From a checkpoint of a small mixture-of-experts model trained on Wikipedia.
Size: 11 layers, vocabulary 12385.
Experts: 32 experts in each of 10 layers, 320 SwiGLU neurons an expert, 2 picks a token.
Training: a variant of Adam for the experts, 947M tokens, 7224 steps.
Below are experts of layer 5 (counted from 0) of a mixture-of-experts language model. Rows are named router (the router's row for the expert), gate (a neuron's input weights, with its number), up (a neuron's input weights, with its number) and show model dimensions 0-255. Each number is 500 + 40 x the weight over its row's rms, rounded and kept within 0 to 999. Numbers have three digits each.
After each expert's rows: a language model's description of what the expert responds to. This comes from a sample of Wikipedia text that the model never trained on.

# expert 1
router:546487552452526515592532471523486515530529527472442518482512556465458539493546485464484472500468518510450423563479541491491538484440528559522501417466469520500433496510509460474477551476465500574446508530447468546546481533510515542518443471562552540518501544451431576484530505473530460542454428474435471455514547498545470443481503486547462476534471470525561538487492527502505518468416474503449507579527568475463482474499540516489445520552492520500531435446470540451580482434508517471495497420574551552488528470459515540522544539570457447479489589433506533529534490470494512566409418480525553471508485463533516600471495480503441469531485551520543453483592520470551510556526507592471524535503508455509514530479496486503427566491540560539522531528579533582531503491490480
gate0:458445503540542529516511565375479451460560516557509537535432543525488500563520528480510452528464506520470479501505503425482500470459458484457545621511490508509527383485513525486501475503458488559524521451489558457597520451470491430443540498491492445476514505466524526496502516518485441473533545563564532489478441554505539515496460547521483500466516464508513446501492449532555519522527493544472509501493488542496420574517487556507546548530512511489484502599418498490518458543478508532575529486422484477477518540555597504448472492384493514507493550541499455506547514390468554506461505474540517506499530542541514493532435498467502540477511473543496479470504470571548460468446519470468481502477587498469447586409523512494559514533460518546473469536483437501502481605510527
up0:486460537475532506498491519452501488477509529541521581512504493533472494498464497484511438528480527448504430502501550444489516535493504511463517568489472598423454444433514496549468453497426492530543442512431530493494552510514588462512526420503550535505562513452472529552513541539507447443585508521548561476484469483557505510475441513527504476509528535493444495521418530509505554442510501539491549501511495552544463554520480550456522511483542561459453462492475479437511483500493474475611461490428509474552521568513609500532472502437488553430471516507478468506478473451483511477537490506544549501498499495503519493572461526437446612514514459511496492530528522503586478411448484474447483497473486533554460598419509497579522496558488505624513537491510484516486434592456492
gate1:437514503457515517531544524443445501514515499612506502550468519534417467451501520482478486470514508486490459507497530380549509441496496503529414484597483472423486464507479494423487476538547486497511514573446512510472548510527528481537519522472496542472545538489493457582528550502551526535529479478530509479505571533497520562430546500520439518505502532502504534565570553526591537438507444464558436453597393472501501493496464525505493478524561578500513436452500484453466564523542491498510487481435446443549504465454533456488521541500572439538491496453470480503502501494482382527527502488540549486462515548459459523552463542535430498462469490531465500610493485485500499472499499518419486477473527382516489470536488487479507522511473441511499557499413490465525489553520552
up1:474504499508502528484522513470510511538512520541519433522442485542510461596526466521415542440507464488585489538418518475439487489444486470499516507515492493444463472502544428518515439469544426447509565478549492525575442461533458461478424472416540525530498555471533571499462489532502463572439443518485504602512575503405583443482498526538501553493469532491494486529569489519440548500452475454565473525535480534483492487532529511509491531505462562527437487461515559494469457505493558476484563443559447521539529525539459538463472520541488490418551535461519445544518505505484467505445494515543561554505451538433455503404532544486507480494491522502544538525538501517513428463506535492524560507575546453434523542488497491505515555592448495524468492509496535504461424540516592
gate2:485441540520491546477487508468504525449492518439472521513458481454484524520495511482477495551489501482494536511534529483577524542466521430475419512500472549554531540482547582503521440547483448538556490466502473467465484533485442468545494509491512487391460445558476484505458490466488485475558500509490499476515579525516525505492489456493478470470546474482468511569506425510503500467500577552503480476562419434499569596570460541494529427487480503522517501484501495525530612517483551488509420472435465506508512587517467485553462480508546466551530461480445454508482470573500480605465544424535541553524382485503404535495530581538449507462504493497519445445568499499527490452510471422539430455449490455520517512454508504569501492566412506540529569444523474507478481525451527
up2:466499477558488464480526481509454506519511509510532587491462454539563470466423489533513537465447483485507526465447476462495540458602474535531492478479570460466530490495455442514487531454520467502482527514495526512528543460481465513427503524525446425562481486469534532460527453519507509567508508496524543587451490482511549518552513613474405580539504531461504455452483533433478514525514498489549490539468552606507475413497578455499484501539538472485497466544490525491475439508491491517522561514528530480454519447508525442429466530452455536508421497518519496502552529478461497401528506544509457515461559563504543525447483470492587468538519539478497499478458541485449457545489502551446506558486593566494414487546532498431533496419552519446412456492461472499591507453524536
gate3:509517505531487537512573508537566495459548538523537494471515577421453411496461513565469469445519431435581515456465554433537523508526447469507478488470540523478496497423507498537453504478476413495498404526460551500499510512458549478424491481459485557476498524477569449525465523584527544504556484574460518462473553499484504522553522508453567502456547525554414553549478417504528455519466520558447519447497389510500447545548422519508467469538543466474406494457546439535492467486490479513554418545556512539585555476459474502506519535530552527476547509449495481523459595484470512499523460462473481458542540461482522506536514517436452522538472517471526474534509520478550436477494530487453541476509506463537519484520479548552523501504533477537490515481487507492595434443519479
up3:571480424461455536501536501474566491546466492552508535488505534465518433542576436516560489515552517512517473572475488530500580459573459465481533500534496505427508446533538509443528522434509468554507498470542537534519505494554510449495492531480491456499464455449442476536449482474592449513543521496496516541490542524516521512425495544518426511491475460453458478528553551506506516519470489493462558482449571559438487516466550518392473553434565525531553462470434506417480485482489475475466538498445547536422461528569482473529561503569415522446495515471531521509537465501477511502562486545468528550483548578451528536422452477432478526538484513510509485435496477580480450446488523533488516488535489541542459497607520522493477465527509474558457507546502472579576539560529481
Digits, pipes and parentheses inside stats tables (sports standings, climate data, dates), such as W | L | PF, 24.8, 1938.

# expert 3
router:502472502453528479483506505590472533555431462498450435544512526560457518495527495456474491449465489439523559474460485545474554548497530483593505493550433485531536506481507523543546486502491483436459502520473532484446499562447468518530458471511485521540489483491500492465521520440495427549469421523499460472566523503524441510563524441541516481493509486511489468487505470523516506451435483463474565554550586522564446495504450436468458443556534466552476453542474543536518523501421563399480494478507487453529510469418496509464494521482525446517505475471507511468484540524458497465535513612544435462441520491456521567521475455472490458488405545515447463535524538582435545557440524515462540469485421586472528515438448480545536601547469437498559521523508492554443522466525517
gate0:492460447506467476537554526517481505510575504522503518490467493477483491503463535432502492515504563529495478525481552482542517518514478499523535474521455554491509427551471529477474590506600489591477526476528540534534512514472463523478481555578519506495487508488463518525514502512515488540506543492508450479449443485540458513556546468487524541492477492515451607497539516487517584468457552495483408522511443510515536501545364588478541454478535462471453488475446578454487431465485580518528463481530458422479516535530468505479512633474439480533463456458520442529557479526511462530480547525422542465510494475496407562540533537481516421534501500550517482489538547532519463575471436461526476563549485530493542554461480468454453504509486510556543459469394489516447579491447530
up0:491530524514451506495488452474488526489512518523498542506470492493540529518481512488478442485476486479495479478497516544484550476398487504462519485487463544516449517482439442512515458454452478490563462537487461453492617473537580486524509520476494410519477558508453481503509520432513544532514488505567514453586564570486484507466509450573572430456512561549525476493524509435535589390506460431538525519521499397522489533427504510519556535564471551526526488540525472477505564493560440505513582503508529533527521443607509503508510484454558548503439551462449495505516434491500495520536557515548461530498459464510479453537495500497522424362497463494483547552443494438495546450484567510474441533453458497490442521518479504514534495498491453536438562543485495548560457557488449
gate1:510570433531499474507506506566532494532565490442502484539443517465481458531511467468514510531463523388476409418528520497514526534486446490506573480545485494517495487506518520451498533458550465528526531494485456446531548510457527543457498467508544527546427498499490430500569507526488490474535535493541526490482570493475475533541425533497556472494503465516538516489475500529498485449490557398547519486459487516512524513620498513428488436516489488426499545413495512489510536512561456492531381461492529489481464499479440481496552473487512528489459502447509567361471436476505425529578512485493501459499520403526488517544523463496490471536572406564505481412523534477570557545457480501526544543529458539510518507595438465502513519469537438525523462554454482463537534508496531
up1:485462524483456548450529472461498457547485510452520487465494599520551498557504524476440517538480453484534534521508517492524484488533520448504513466525591509536496561466528487474525539514514502570509517646508552572491543519501483483502466562438490475462536443527522433527467564567460518501474563489572483495461549508523430496542496530582476570491552440546520489503555557460504545448534488440487515440459474464431553543533434493514544459514456476525468522543584440549465409563504422464528466462489512522516462463534512522487543528453477523564546550500483505425466541472535400476531574516467493488516516452541484494532554427494561566513554435497430433469534470546478496480509495493577494499479478530457491450516462499482539508471473431525431481479532505467466483462467450
gate2:480462519480474461484452496498477490502444489491570512465486495525509509483423481568560433521449580481473462516520428467519478538519457498469522473491498488481478434484543482501452491551478483460488498521478469521504479480495543464478574534490476455477525499502457557464439541605566456523547510532475502512454412524491532530469453395424476513558459438544487529502466516510469512492451522561516446440559452485538498483493480492519532468518487480475578523525487500401524601510498475590518502461473534603511540518539541519558513546504594499443471575506523438540539512492457448523457455509473605530480474490555446506459569546481517475531458516436470525507548540468534483512437497534435405476442476466472462514457523435474494499525532469565529593521510442456502502571518551
up2:479410473467494480535501528488475524537444458516551500451467522527435563467484501547559461541546537524508498505541489496500474552494451466476504454474481473473489406446508455482495474540462456525478494554480488530465547444483501445520518542518536418506480588466424470562511520536582423521517513540472454502504416597524474491504453417451522478507473464571517545493488500475451501461454498514485501522508510516477471468535491451586524428523503500457490531535591522459546610557523509547516507435440554621493505484555530460552565482481576493472488542409459454458582506498491439496499434491504539512527495453607483507474547523505506491527519538489497497492488576466531517477429500515426477524490454526498478502481495468497462509504565471607517537548482483519454457561529510
gate3:507463487491472535479561505565507515449429473535490482450498388439478493501494522500511513465484465490534514540542531548528483472554527499532411470446516507499491519473507513506467559492547445583626462485500534538494505496513407487508500494523425510517499546438532516528506478534463513440535490584476494529485554500520541504498620485432496588492447426561508518542575510502523504547518501481450496510521524442489448538495565553507513473447570517565521461480475515485529525445564505564497454476484558539509480440478539514494538449493522573553558501543498518468565550463504467460577466502469468588488484568503411470519481507474555453486531540417536552498530545464496440536480510511512553435473511438467513463585496495542447479403507495514463495473423482456516453483469480
up3:531497515549473485472434509461553507506445496511445517503545479393474547557485499503576510606477421497493522468535478509496495461532523531544486480484462559438452599479529481577517458559467510537515517453474487492437537469477487490525477471521438522515489491489502421442505465479432431520497485563522429451463521438448470580466545515520457490617527434531434515565541482578496503478454479498547501510479485449430431479488495483483516524501493511567455523476463440539525531485522468525491518515518549508513493462462544525521486491436472527469487489517516500449506589456527518498532515533496600468548431565553544421559575503532483489529493439484454445477531499524500502497500497517523543505527487453484510460535454497592583560499509485619540468462532511525510407519497468
Separators, scores and country codes in sports results tables and rosters (USA, CA, commas in 25–11, 26–24), plus Thai script bytes.

# expert 28
router:486508524518514535444489523502408472486447444515459533490412448487490505545468455550492527471572517489480436473496483407455465487585465509503554498464576520473491433519571470477522508493478444492470569488485484520450536517547461414515482514527443521565519458537519548512506423490470481547481489465500503484510486455466527486465604486559517461468513477542438510467465536488527508475461517480469554572459522492534437524491444517539454474429556504549508444461449534462534496542450493433476480464490560502464479510437455557569527502534452421533509546463583545522474432494481495465500518486511516515513498459525501547504403483467450474502504442559440458540489516524563491465513457462478575565548494511496471453531546459513500435527542469528467476502526336509508549554511569
gate0:502477517496494519415519523508439537481492505536483544544461523556512509536564514540522541513482519488496465502524454497501445474496496540410452604449504524461499492409470530399484511458517517495496505476597527548486516499506527542540567480454491546475445576522509491543531512550476512485559535476471511516502486500430440503477476550568550537447512495500491478514488508520514494524560585519507488579494484463501573564449422524460513455577499466529501501589512486510445485468572595568440477611551435465536573471455493477482490526494495560551496500475481541560397480463540508452528534398448448522520544504512464571546509510503481503527586480465457587459497501423478461532540506518518515558475530508530460495496533560465472489506455439526549552529522494454505519514464521
up0:508487519429466521499564477531460527522490536506497491446490492475597542489556522488533499530576479477479467536495488520530457542535466464501483488504522493524496539536582517561583473583482483570508458520473492497498470548441525446536520419513539623509525541509493447560538479469533532473506469536580448585511458488543403508500427490491484492504502468443465452561518481526516467580528532446384471423473497452495485517432477472448458448532516567486474508482522535493526496400412443457503521550452559441486491477530609509513440467477471496493467470462468552481475569520480566510528412536511445480477550531494516529502491500448466535550529538501432517462501489512486473504469457423518504435437477516538477481459481439551497490478509442544517533533451545514499454509471464
gate1:420450497542543495492538540561464524564491487427444435454461499498417572574437490447559503498518507547508505458525485509565498586458528474544547463475494548485504446474396546502460462469571501531552542535470580438423527459533526600493418510503451544475509543442475455468477561472514490470511459510542526427535514519510480561541493511521475553477505449446435502537498520493493492530479608523521504515485544534475509492513557472498462431466508433488513509502562552515498512526523505491487513482507512484543535514425512499564434485474535562419487564474475541545434520486536482499540490475500534455537536422522504461560486543502508453522499512517508527469473495532499502501430453427474464495523550467547531477482544504452541538552457566476456568498423410503491445438500529
up1:510471516514550481539561498527541449580495509444499498500541549494536556492487541465508505475526516499508503549519486574532569530492519512523499519534518491466519449535529501512491579460503463514462517496434439530454503573464501538490484520552477494509470521455504551547521512437546505506477535484498488572549563496580572578512518465481454555541476585535491441544486480510461497537531570427462485492457520496460491515527518506499540508514559475478574517452439548507519501491524497444483483561546531453509506484467507508492535519504483513549471514490542555448527474439383438462470530465509531507465453434406419530539490446507519398486374449557452442497544576543497479524505520436512541505491570498551488411544578443522457462519442520547466531584493484439554486491469577
gate2:466464562508481469524499488487561459542503517454546437522532517486497497499438470493574519545496459448438548539558509549558517551527525441555515493442485469510481466488484547543527473567518449558484510549501516498476500554476501467519494447531517541462518477472479495460452513416455425480511443538567464509511546539533460544519493387513533443513572478526510501524529495484579460500518535578486495431535524533354496505521433487504512493510453494537400432485561537523532480473447575531560492518460555473442524454527506571507394577532494525455502502526535469491549524543466451412560511501504487484575525500494513490436508481500484475483453473484408486473498524511497520542477444461560519492521461495441491446508484500556548542419441446487512469461439481465500412501504481
up2:538543519452469398497514501490521520537534475498546453544491556516488586495467459473506506492497518470436522504521529628486492538575475488542488523423495439524552424573539493547491449506539456503455565513443495517435527494494482435482491483546502548459497436468524476499479524428485452554501445470503450525531542551561488493505503487535525489470642476500490463527479530473531447507515534540482522461451569514425464516559494477460486527438532537460404505439515569510518432543465535497501413514493539498467494483507508557452540551562521511476483505488560511491451477510453473477505498469507524506520506464469534543496463459528441442437440445491470436541482509505500439461426464516501569470517494493461496413559424550564502515439507435505565445484469540472564476510487424
gate3:481507524502453495528572484491488545543500491504539506421484489566499472545495578460586542582536569526464545489461555480471540511431494483496478459560489588508442540469514472533535461538482443570468480492459540448521485473498468470422454469516533468523569512501517474489550501456512487419504530513537498484518485465521473493450549495464487525448466496476475474595550465527518562458579525471410433529570499535525541522451517541487551468499477481551533485483492526469446485473445495533495569602462533451514478471513475475517448494554538520486498542526518543529513577419496617562515526515499499537537466523608444450405490506466582526497520552490478539540520493512524556527579474473503493516500492528480562520529486505568456526483458471586537530492488563436466523532482567
up3:477529539536448497479504435579544577469486522521562509433485513554542503475456500492467518558493507497442527488418477420434472503448514526471490445525464487525468425574493441506495472591448439563445525432470480413488502481501526538461491485511495447536506493502458517508542518476506518484525480521495470433478519471483508520486541532470456485450506501466407485472488475434503499502544540518403476539506504484541587518418506542503487540476457435574486516463528527413472522519457532522525544577512514478493490514544550541494404518570518504540492540488494508500443498465474534545484561520551451548601536536560408491484450540448546558505452543482493504572514485529551527466566443461518475519486568497551555452514473548460445524449490488561485451530532521435415497486463510
Initial capital pieces of place and person names after list, table or election-box markers, such as R, Sh, Ar, K.

# expert 22
router:540519475482510529496477509538559573480451558563479502532520514559542447498548518479519488462465445530461500553456415478461478499544499479495554550532478496528450490551530513482585452536468485566498513551492513487510536442465501541487467482527535518488498555494538577562548479583504477509539545503555541476502484398485588424430429481476488519550520432525489547473433514429491475479503425531468539499449503533501475493441459498591490484514537525497471507531461507506523428478479440476501499493482500422468448536538547512479485445427422530591481514475523518520507482495523530504520441555523487529522478514493530475487432555448424526488522488578490487397395502516543511458576535475518535493572540562491440499486543485480508446517497519510385518552508395524479539528487492
gate0:495437465543514487494556507530510473467470511508482547470477483541478489441446495464563560471491525572442489451492495493505519460544452502532436469503507502530436496556475534541512500394470489439539508475526565397532488501481535490455530517566489473507453480474478473478504493443477515555405469515525506527511452505479573496473510557390469489458500495558500482431480571459456447501473489508522451477481548415460534564461614495548519498487502511428585566575450517571505472439570551449469498408510450499523510541549393515504477512490584494542481513453484569483506474465495501475527505524573444488474541509480419498521483509498423430491461514448502526517526512450559542517466516565561540483505540487492524543510504592505488469438497461446468498536468491514474547450526509
up0:486445534520478467535508449466491459504492479495447487394483518558554502437507453435383562498575499442494480502495522452490524449479484511603448449435479518535461537534438616504550504520493474495536456455543473471515479510508521481485524474452519455531529561546577456480559507474519473473475456496476480580460513454512554499560495584508472553484461470506476461498464529518459515544481519564488489566553563469536513471532473478518495475474463496521509609545491481542502431447498517496571460471507539563520426515536463520567416536528568505515521431508517543485448508476539540487551545524509435462581445568505493482499487497459475446452467547460490541425543519520517490482471486489575480533489510515536537549439546493499383490452514526504455468477504457543523491550521546
gate1:493507426472522520501507514553509536493518498484545523452505477471473494456447542446493475447524442440481569491514484504508442477471527540478488450449451489565494608536497444514446477520570562459494464435480469544574487503439482555486500511531565493439455500539522527478483519486466477518417464557527538497502556465550462467514545513575486470455485449468481442509559526530492491486472518514431540527494515427528409523499471466481474405561475529463505425514482494480495475478490507551438465533499491547444480545570520491511508531524504535457450504588500493547561555537492461458481534504502524612511521567460460497458517483509483496508502541466498436605529515489560483531351518510529575471551466543521511528518457506506459538516537448430586459473444509495496554595480497
up1:494522561500441416485504525522497516546535513534545501506468519479460497452515484500465522490472540512471405596561533490475583462471467481542521556549585502421513462532508587481501471495445434504482516558530504484469536519523492467553435495415459552508545461515520549522428505546499492485565548505458495477514486508483499487457539510482513544498544479500588496525431435524406509547501477468558546542496544612453499481531453510514487526443509473522411531454487547491508484544477536432591493480480509466518501428401479525529521472495504438541533496453526450461410474526437521508496531496474578417492458512520502552545455492533494552468424480466508508460431514527458448544590495494479519513474547459481461479568500476570504519503491511471477569544541466533456429460502528
gate2:527483542502483592522505494487505494405487570502547420435466490506479539508482547544500531517469472456537583510501526459539494433518461416443458477532508538558532442523491510442445519497477475529492460500573564491461507583474528500557580504532544488482486530453585485549526514537500500547503431463523506459482489519433444545507472465509491484543525561451528554517520546510445484501407462494503457566457499507475572475477481537477473468500439487440493488509461452480453503463518550472418521492519485499475436535464450533537460503580529495547427532473483545513546431522470494463565455540581516540578449456472404555532473520531510544498507396466497490449475405434489527503540533503517567435513589469472487512494528489520501476513479508534466495488531473490537526496421432
up2:509501543500518506482513464425511455515491410527506439486466497510461516453532545556512467491530550475572514457493452527465435568488543443468422563530526458478473499459529519554515436473542533447540497523469496543542490426502478481445439529505491523487496515583506465532441505429485473395510527503470554551562516514541573377504492534502471626515483464489511497508446476492481604477522507493407487439456506419473455535517527513475433521506478518475544567455517550504587571567481527511474438533498434517543502519493463488455571511417517488481499511470510506511514493488549469516450451477478460489471555555468530514467481469526481460534506520555479587496533527546505433566452527517471489482532462483532460447420423531517512523537516511505556531536505522453484423538489501
gate3:525470496500496589545489451530478486527495504453541552567453482466470534484452435455466436538535481476510455550548404477520474505490492574501500492490492515459570517516442460518498512507434533464527524486558567455536471528483497486525461404499466517452484538454501533500465479495424468491464480465562472497523521472519524451471571455523497526559544555439569574509458440501524496510517526449467468486443538523467484538503480556401489475425556507557467540496477536462486505495516523512570494490448524479459482403440471457529486510573479492513475490431546474488432531518494533526444535587545539464474466561499588516537495449559500461487512546435442437474535456524445487450520484449485547483523455533525516436492439515549546500504561485492537393521496406491448415514460489
up3:458524458498429490471493426482463473465474410447442453468515461556517522567449482443512481519562489445496511528522529508461506449442494454473541469487502506510491461420431457448537474544465528510558547514460464532464451537499496497511457442568424425511490447495431467463528532448459527508442440563517438453426502557470531542423478460422520511494433499462467524444429534541465457452568516496442512529488480520583508485476460487501492536481490455561526520497480491503505444466459491464468554405501558546540466472457494431501479507508504482542559509543556534556475446518495505525464548513498513590494504525518563536563553515407508516417546433467530492494529509524562499451500573501544450476506524462447556558533513560546530473498508539462464529519506508436545473489501534
Consonant-led fragments inside Asian and other foreign names, plus slashes, such as Nan-b-u, Gun-b-us, Ur-N-anshe, n/a.

# expert 17
router:504565475540524548453488529578487413498466506451497469564516518480484536523490443533513511565554431482482439446508404426564506435571502382524485474579511473548499519556542537410455476436497476508503516571476492515429572475465518475529507450486479517512482516473543471569461513546530528569506503454443581424510498479489551503484478451495422515458512486502477496442470522461480459477577514504551533468397478467495521488424440464503452430447559486455454575527510491469536540503561506555472485456566521434532569544424499504489489488414436512549561475513467519473487470485473459460480473487483506510521451478472493452534526501477456487469469534489516496464470449458452522488510522565517506500523525484523528457472461482537440460527518500522496519522549420579538459516511528
gate0:500502472570498542505511586418489441519495528518507530485484449510471499469486439519422532443527517498515416469500484544564422483484546467518495520522488437518505447552457504467541462501446434503494506479543521554415406554499480523528494488555509454526505487392488449503496474479489504528571557471467519485540502519468527379457497538543540509427496535524496497563491578491465469519474495566462477535459499563482501479458514508540508517490467479519601468460521526415517492457464500548480524526554460462477531483511417504516442497526461512483495430450447434474533475491500532555520448495460575526504453510482419547500451460465504507460464559494488536532510529446507514500500575519447549510454530532531498554442445544498409493546474424508511490413518556521453537404445443
up0:512412475451489451461487513398462492468475531564455498541486562470523509497504468467498524458519503528438457519490506448489494499467490491465479513491517442517522536471471472574527489469466447489511547604507550475440581506534436532462474479436538491455581506429521442466484461522461462474461535530488481545481515567495600459557455505438402486501504444500543480450513456456526494491516522531496451481480562473532477440454580526476464517567498498500435532440497538509508567552484416530479405542488559480537570472536504548498565554499479549481528559557572459534460555465558536508481507451504480463432444520459542502501475537530447549456510434496490464509538512469531516465474504504570528495520524549541457440558511520451547461570538562525493529433525555453506442494506469
gate1:423510391548503437501622519420430445515440546544504453513494519446455495524460498572493541523503530496508511486555436488491493483497506477527553512479555441535512559472502490510520500479525503495392494565493495476575500477536527524461494425520508529487495543531451494556511530533488449454513426441498501539518599548426481432423559490486481475499456549446500514527373462495570450472502530494547493473502451475460511541531485541458526472525514454483476454504503490540459467552540529445502480551499559456545540460515572463505521479428531456467468486490530533479491537569527432513561486561499538522522541492517496534453564483525510449514488536512524565458457548478542444447506477516515567496518376502517439528528481507490512452470490505458473566504530500529446481549426520
up1:515503529494450459483492453506527521501471522488462536440486476547488477446499529513517507458522466473448535528513522525431583509487538436504469429510549506476406501511565487559545520492471547533489483525520476516522429474427489436494555550418461577516574482556541405482550473466483508472454560579531485486447506466517519482527539420486506466479511394484507447504581496451513592548521495519546504494492520474490521561535538508446442497482523575478484537478408538533444536566500431501455509482551516535421446472504529531493500466478569545588488492544446463432527564519486513527491559490501555490556575508554526471513484469539468505529563496487449449477527453424504552516496561516517568475434535504487477438516449513530533483462490431481499446469507553514546544441539530
gate2:464517457482499557518419491520496475529534481522541543540502506472411468479527510465541547534519429523484450508519498526565524526500528495485464593538497452485469477532558468447459489423512537517502448518461499454532570435480568505466477474577528519548489474488488620516509529507458563593495494552429480463521502502533522573536418562517425515508556609431482463455449522491548475467515484443471576483517516472501503505398466482504464446454509487543455489502554520454416518446480507527492484474440532504519537509488561537450489496573404484494497437541449457477538553434526455474499528524446504543574512490510516480531487470514456523502573556437512414518464454534458468496469505541518512558509517490480511462494461519437444464483522570521531484549501592501549490496496486
up2:490568557549456488499535522497416585469517471540451431523511469553520528539553441557461544517581534492460465516468499487445433453446489466467426531552547409539574432478393510536542497482434516509443589561456503428444515474530486532516483512463491550496530457554451486552473572524463475485466510496498494492441481466468436394533491510462527520479481472525527402540422459500463530470517451495510519488516514519500510522557482566558480543476491481537539491446455513486509543519486501439474533574537464459484510524493477491520564444522546498501521546504560592530449497519498506488489471502461556414470550470511476491478482522503531479538486518530457542568453517538544521513468495514470500487486496431462492531555481511472480527467561522441496490504531635427527533455499512
gate3:497558484457487468542467534483508439528455455477483509472500525492487466504457545539427463489495439473568503447522527486451511458567471580517578509552464549428469466472526467478522597489427498462498478496531578538495519497568506548491449544447471473507541520464519518464575499584462561490550523477528574572493476456513473554551504448562485526425472492560506462459480515526444565463540527558568497520448486503513454448491416492463519493441512429510570528486493406494527450507522540454436489441490525424490512463456415475503472519451521514489516531510489549554386547524573509481514516424522496526481470453402501482487496513509457443535482489513556440441529439495566469525482425530469478476518465449517538432481549448494481520471523462507470495508500470491531530506484553
up3:516467552584506534525484523533508605421499491510559454511449499537542474522569468462609436449494513516478469505484511548605554504544474482516402538524539494517519540558454584416458489451548458536412486434518492555454499527600477479471524505529508426548478489510440424460394553501533451555514438536520478504464462532512500532438497487493477514505527484482515430500515486455491488480468509474498497524537534560455487471501519511522462444531491513513440506474477522550491530469414487488538479606523499523460537503470552525483497479471410485513506503513531461534525513508493573456499469504562530523522486516420448586471395488508469499455492486475509594521471561524487489450585500452473540518482562486466506515493542478486459536503523560498493560533498477534491452465477507
Letters and pieces inside German, Slavic and Nordic names and words with umlauts or consonant clusters: ö, ä, č, von, Belgrade, Smajlagić.

# expert 10
router:502531417517525517560528460496506514543482498492451442564574501514513514462507516505481487501510469547431501458557452497505502527419542476525459572512530469529504534541467462554492526550492460470507541576501532455474517521541591537547568492521483457435459513483441488485469523545545564481489499472561591522475455524436457530526457546497474518471464528414504532524464485446487502498535478556561452466477445504435514489477538487456468570464527450483500547493451513503429494567497460501524467481563514508499434456463463528421454519523538520511490476448483502424503486443459415545426507535486559525486518476407427516483564478492545548492475473529543551521396431459477593509564535481577468470475563494494527541455491476495469455431562479424526511480490565431508500484505550
gate0:447592480549577500453495470500497502576590453494492443489476523525517476526551513558466533505472502513491492517541466538476565570456465469451477444474504497508523502510522507449530458494570511460475482454496517470403454509425464535527456461479601553587408512422467558555503431526494488555519523547539498483493491590462528561490520525513524468476462439495489498565523512494504464550490513488548479557478589593583583440535523466549416528528522454496422461520566486468468464566484525453553498555475480512417526481483494529496558490550485472486545418517552475450560474547506513530487458419517527499478485475512514483520518520499456510549540529529517486514464456493482497555485456506459457500456491526410451481503597463466484517513508527511502502485536547466503484510473579
up0:523515480551490529502542465437540507528473501484508539506520435501448496507521502446525464494621507477474503408500457419539490524504427521519537494511531376477507481476517513512453496495437458511438519521496496511521561503516500429486522505453543454509492529550471533475432458586546495487496537513504509485468482547576505408572506461496483523510461493498508570521501506461392396519578519497559512493482426489416516538550525501514557512439557502499508467480457522471545527453576494456521519514542519492504450502482499486519555535436489434508524521513593518447558554466534430479450488512484561512575470471506517468497551448548449497560404480529568524452531469485536463489517548471523528544462466477501553459588554546463540594570508471482471501479479475554454529493525520
gate1:520540537514465431492495499507531552527505438445500508505477506444474491482478483484527537580473482506531516445524525529555504567559508432538445420460477519461558426504508509560499509453482503445487563551478505475485438548459467472475478506461502499512402435507455498496577515448471439553463425478497524431526480427494391512496564481436529541512555514458474531535508499545530477502422466443482468477467531533492504457538528511473478489455432549474460500585540530479487440479430506531483450512493544477564518528457481485511539487541522463460522495461495467554442506531471473465438507396503439497515507537545478504436558506507434525506561572513536542420521528478466517531526484489477402513508566486481559455509417556442421499469514522450607525492474510469485491414509509
up1:482483500569453483475461465442463503545540530477511519432502475574527429498518487467503495475532593508501482528515453421527493546449498513534472484517547485495472520548567506519575475549506502438501507503513460541559523503584521458433490505521525449414436498472487501538538521453471514528500503496397446470441504564467561527521503497596536513523495445486505625545475509539508495572512441552485462488496454476499482596584558527417510514496462557509520549568479485505508485495564458566548524520525562458437569512523464450472544535574476462519466542493525445556504497457517519556444478463474427490549510476559458495452475459469492414539532514512500415554536471488560512502477546502499434563548521505543551516504463475558472527548465540477524489474545523509485509494421483
gate2:583494438470538547529458472610473624525448559473471544485500475492412511459486504423526467468466528554508447493434515499485521463492408513490493560464513587578464497490511484500455505549451472429528482525498492455488515573472512520498477502511488516488494518498490522506504527525448474492569529540494529500497494501503499553457436489512465476456489593513533486557547405486502493512528505430516581433487476505534483451457472508478460511537527549473508471441581527524470539404498545585508599525520505528440473516463547553478501514553514457460448496579501470500491556483448458529496509480411462495505518446448522547480436477488446444524534469495455535560507523490409491510506535462437562507533462513562441473521507548425535492581550460531537479482507481470529453460483495
up2:479510483495436511510461457506501489506505454555488454506442458561475509524505451504483476467507458483444437584512429438477445504511443537488529447499515464552581431516479484474549456465488476474430476491572428502493491495533540470559510498516535520545526472500535451428483448503578461514508494542529502516510446462568506556533442481515421476518492463494457461506521517521588493538524394488438523498502424497470506547443565437478478524570519552508444410510441475521447522454468431496488474499537505452515516426534530538554496522489486514532505477511524520457502492488548493562459600486503503555556510481518592459485512573541492544556533469499575565493491478506528433506610458495439539487497517418522511499498508526509419485564494547536460467475466521581460425493560506
gate3:581522491497477536450436450584552471475587496506520516516492522507415478525452517517447512511488534560425561491499529489520530519444504498606514464458471496470482551421488561527522468514529461452525479457464553427528533557491544522501495559427532438406575486512517489511558523496435509504480482463566598550544470455510493503505548513428498500408515500528534508497505533571521541530507518442476443509551461518458530476500535490485473484513516454531569556543529457493497518442520452528476515544463468458478498560523508510553524422397535524507486458461526453511552510493499509429553426502439553435478438446469551485456511501587500479526501511491562458490495453560482515564499537452531462547532545454482553523534500558461455513609464477521485552472493531479513517498509524
up3:423484432546462510495466569481516503481543505572477554543523514523527564503449508501489502524551542416425568533549540462478509570434474516483474417539524479518481508499508519532460533460479538499503481493467466454490498585523484537514422538492423405501538526487461519510548537468561575482467552513552492526483457450449539500517529534487496553471443489548546483463486514550505537540495559556404456507529464468403519603467517480535498505560563544523560509565516516515513525502461428516465510543468550511451515481538475569440481467515480446513455572515521458457550513504471477483404441486621490495472563552512483496479493531553528464466440444490552443474498460542599548452511547497569496493494539466502466489520520499514547498500439520465461563502497473505470500494495551
Inner word pieces like ed, id, ar, ad in foreign names and words, such as Wilf-rid, Estadio Pol-id-eportivo, Basler St-ad-tbuch.